python train.py --n_layer=11 --activation="gelu" --normalize_top_k=true --router_z_loss=0.0001 --lr_router=0.00196 --vocab_size=11618 --optimizer="muon" --beta1=0.9 --batch_tokens=65536 --seq_len=1024 --steps=7996
Below are experts of layer 2 (counted from 0) of a mixture-of-experts language model. Rows are named router (the router's row for the expert) and show model dimensions 64-127. Each number is 128 + 32 x the weight over its row's rms, rounded and kept within 0 to 255. Numbers have three digits each.
After each expert's rows: "gets" lists some tokens that make up at least twice as much of what it gets as of all text; "mostly gets" lists some tokens that are sent to it at least half of the time. This comes from a sample of Wikipedia text that the model never trained on. Tokens count by the router's weight.

# expert 19
router:122151154135149117092151148095117115110061091103188095145111144154143134142063128123101096147143197130098133079150153120194160081095136132133150144174130150126151097146129101154113091132148102
gets: " S", "B", "S", " B", " C", " K"
mostly gets: " Ser", "B", "R", "O", " Res", "PS"

# expert 14
router:113112139104120115089138119139130120122122095113109123129115117113109096165073118125174127144156168100165152172127099124133100117086126073132174112080148132173079133140129137165109140124165108
gets: "0", "1", "2", " ", "9", "8"
mostly gets: "0", "8", "5", "2", "7", "1"

# expert 20
router:139088139145136255139143139128150101127149116162225185028109152099160157116072130124057105115110096186127133115139132142136136106100080096131155151085123137133113120129132128214124122154146121
gets: " f", " p", " st", " s", " r", " d"
mostly gets: " sh", " st", " r", " f"

# expert 6
router:104109101088124111133108136104134136136214130109139124204138122122118126157139123117165119109139036105168114129106143144186104111151095117170100110164131165143194111165104169140130103104147080
gets: " |", ".", ";", ":", ");", ")."
mostly gets: ";", ");", " |", ".", ").", "%;"

# expert 17
router:055146088113155103109088134106166141121158116112150161120114235116132129167148135126086162161119133119129141158114067127126124130089185089115114103093116127125139115146069203152168106106155067
gets: " was", " is", ")", "\n", "\"", " also"
mostly gets: ",\"", " previously", " appeared", " yet", " especially", " still"

# expert 25
router:063127131133065186170160121097118116117145122112187148085109171133131118146092112173042129100134137110107098101164133116134105132111123098124157113086145106136095099106127126146130108140173167
gets: " |", ",", " the", " of", ".", "-"
mostly gets: ",", " of", " to", " (", "|", " a"

# expert 18
router:100119117088088099148082135100145108065255116121161170174122119152100108179109117119090127143139151113115151104107110162176123099149109097139130139164142171161109110151073197186074136118158104
gets: " |", " (", "-", ",", ";", "–"
mostly gets: " -", " –", "—", " (", ";", " /"

# expert 9
router:083142101134072255129151122143126106157162111137191167021138155138161123146149100115074143109147117137176101161121132118155103096125154084123205132057123097132129132124094131154117110156162143
gets: " and", " of", " the", " in", ",", " to"
mostly gets: " but", " into", " his", " though", " this", " and"

# expert 30
router:068190087107095083134124133126142106136150109126116124118148248120107129131097098143123140093137122160089103119135149128107135152060108105136156168125127112076085128117179142206145110128131106
gets: "\n", " |\n", ".\n\n", "\n\n", ")\n", " \""
mostly gets: " |\n", ")\n", "\n", "\n\n", " =\n\n", ".\n"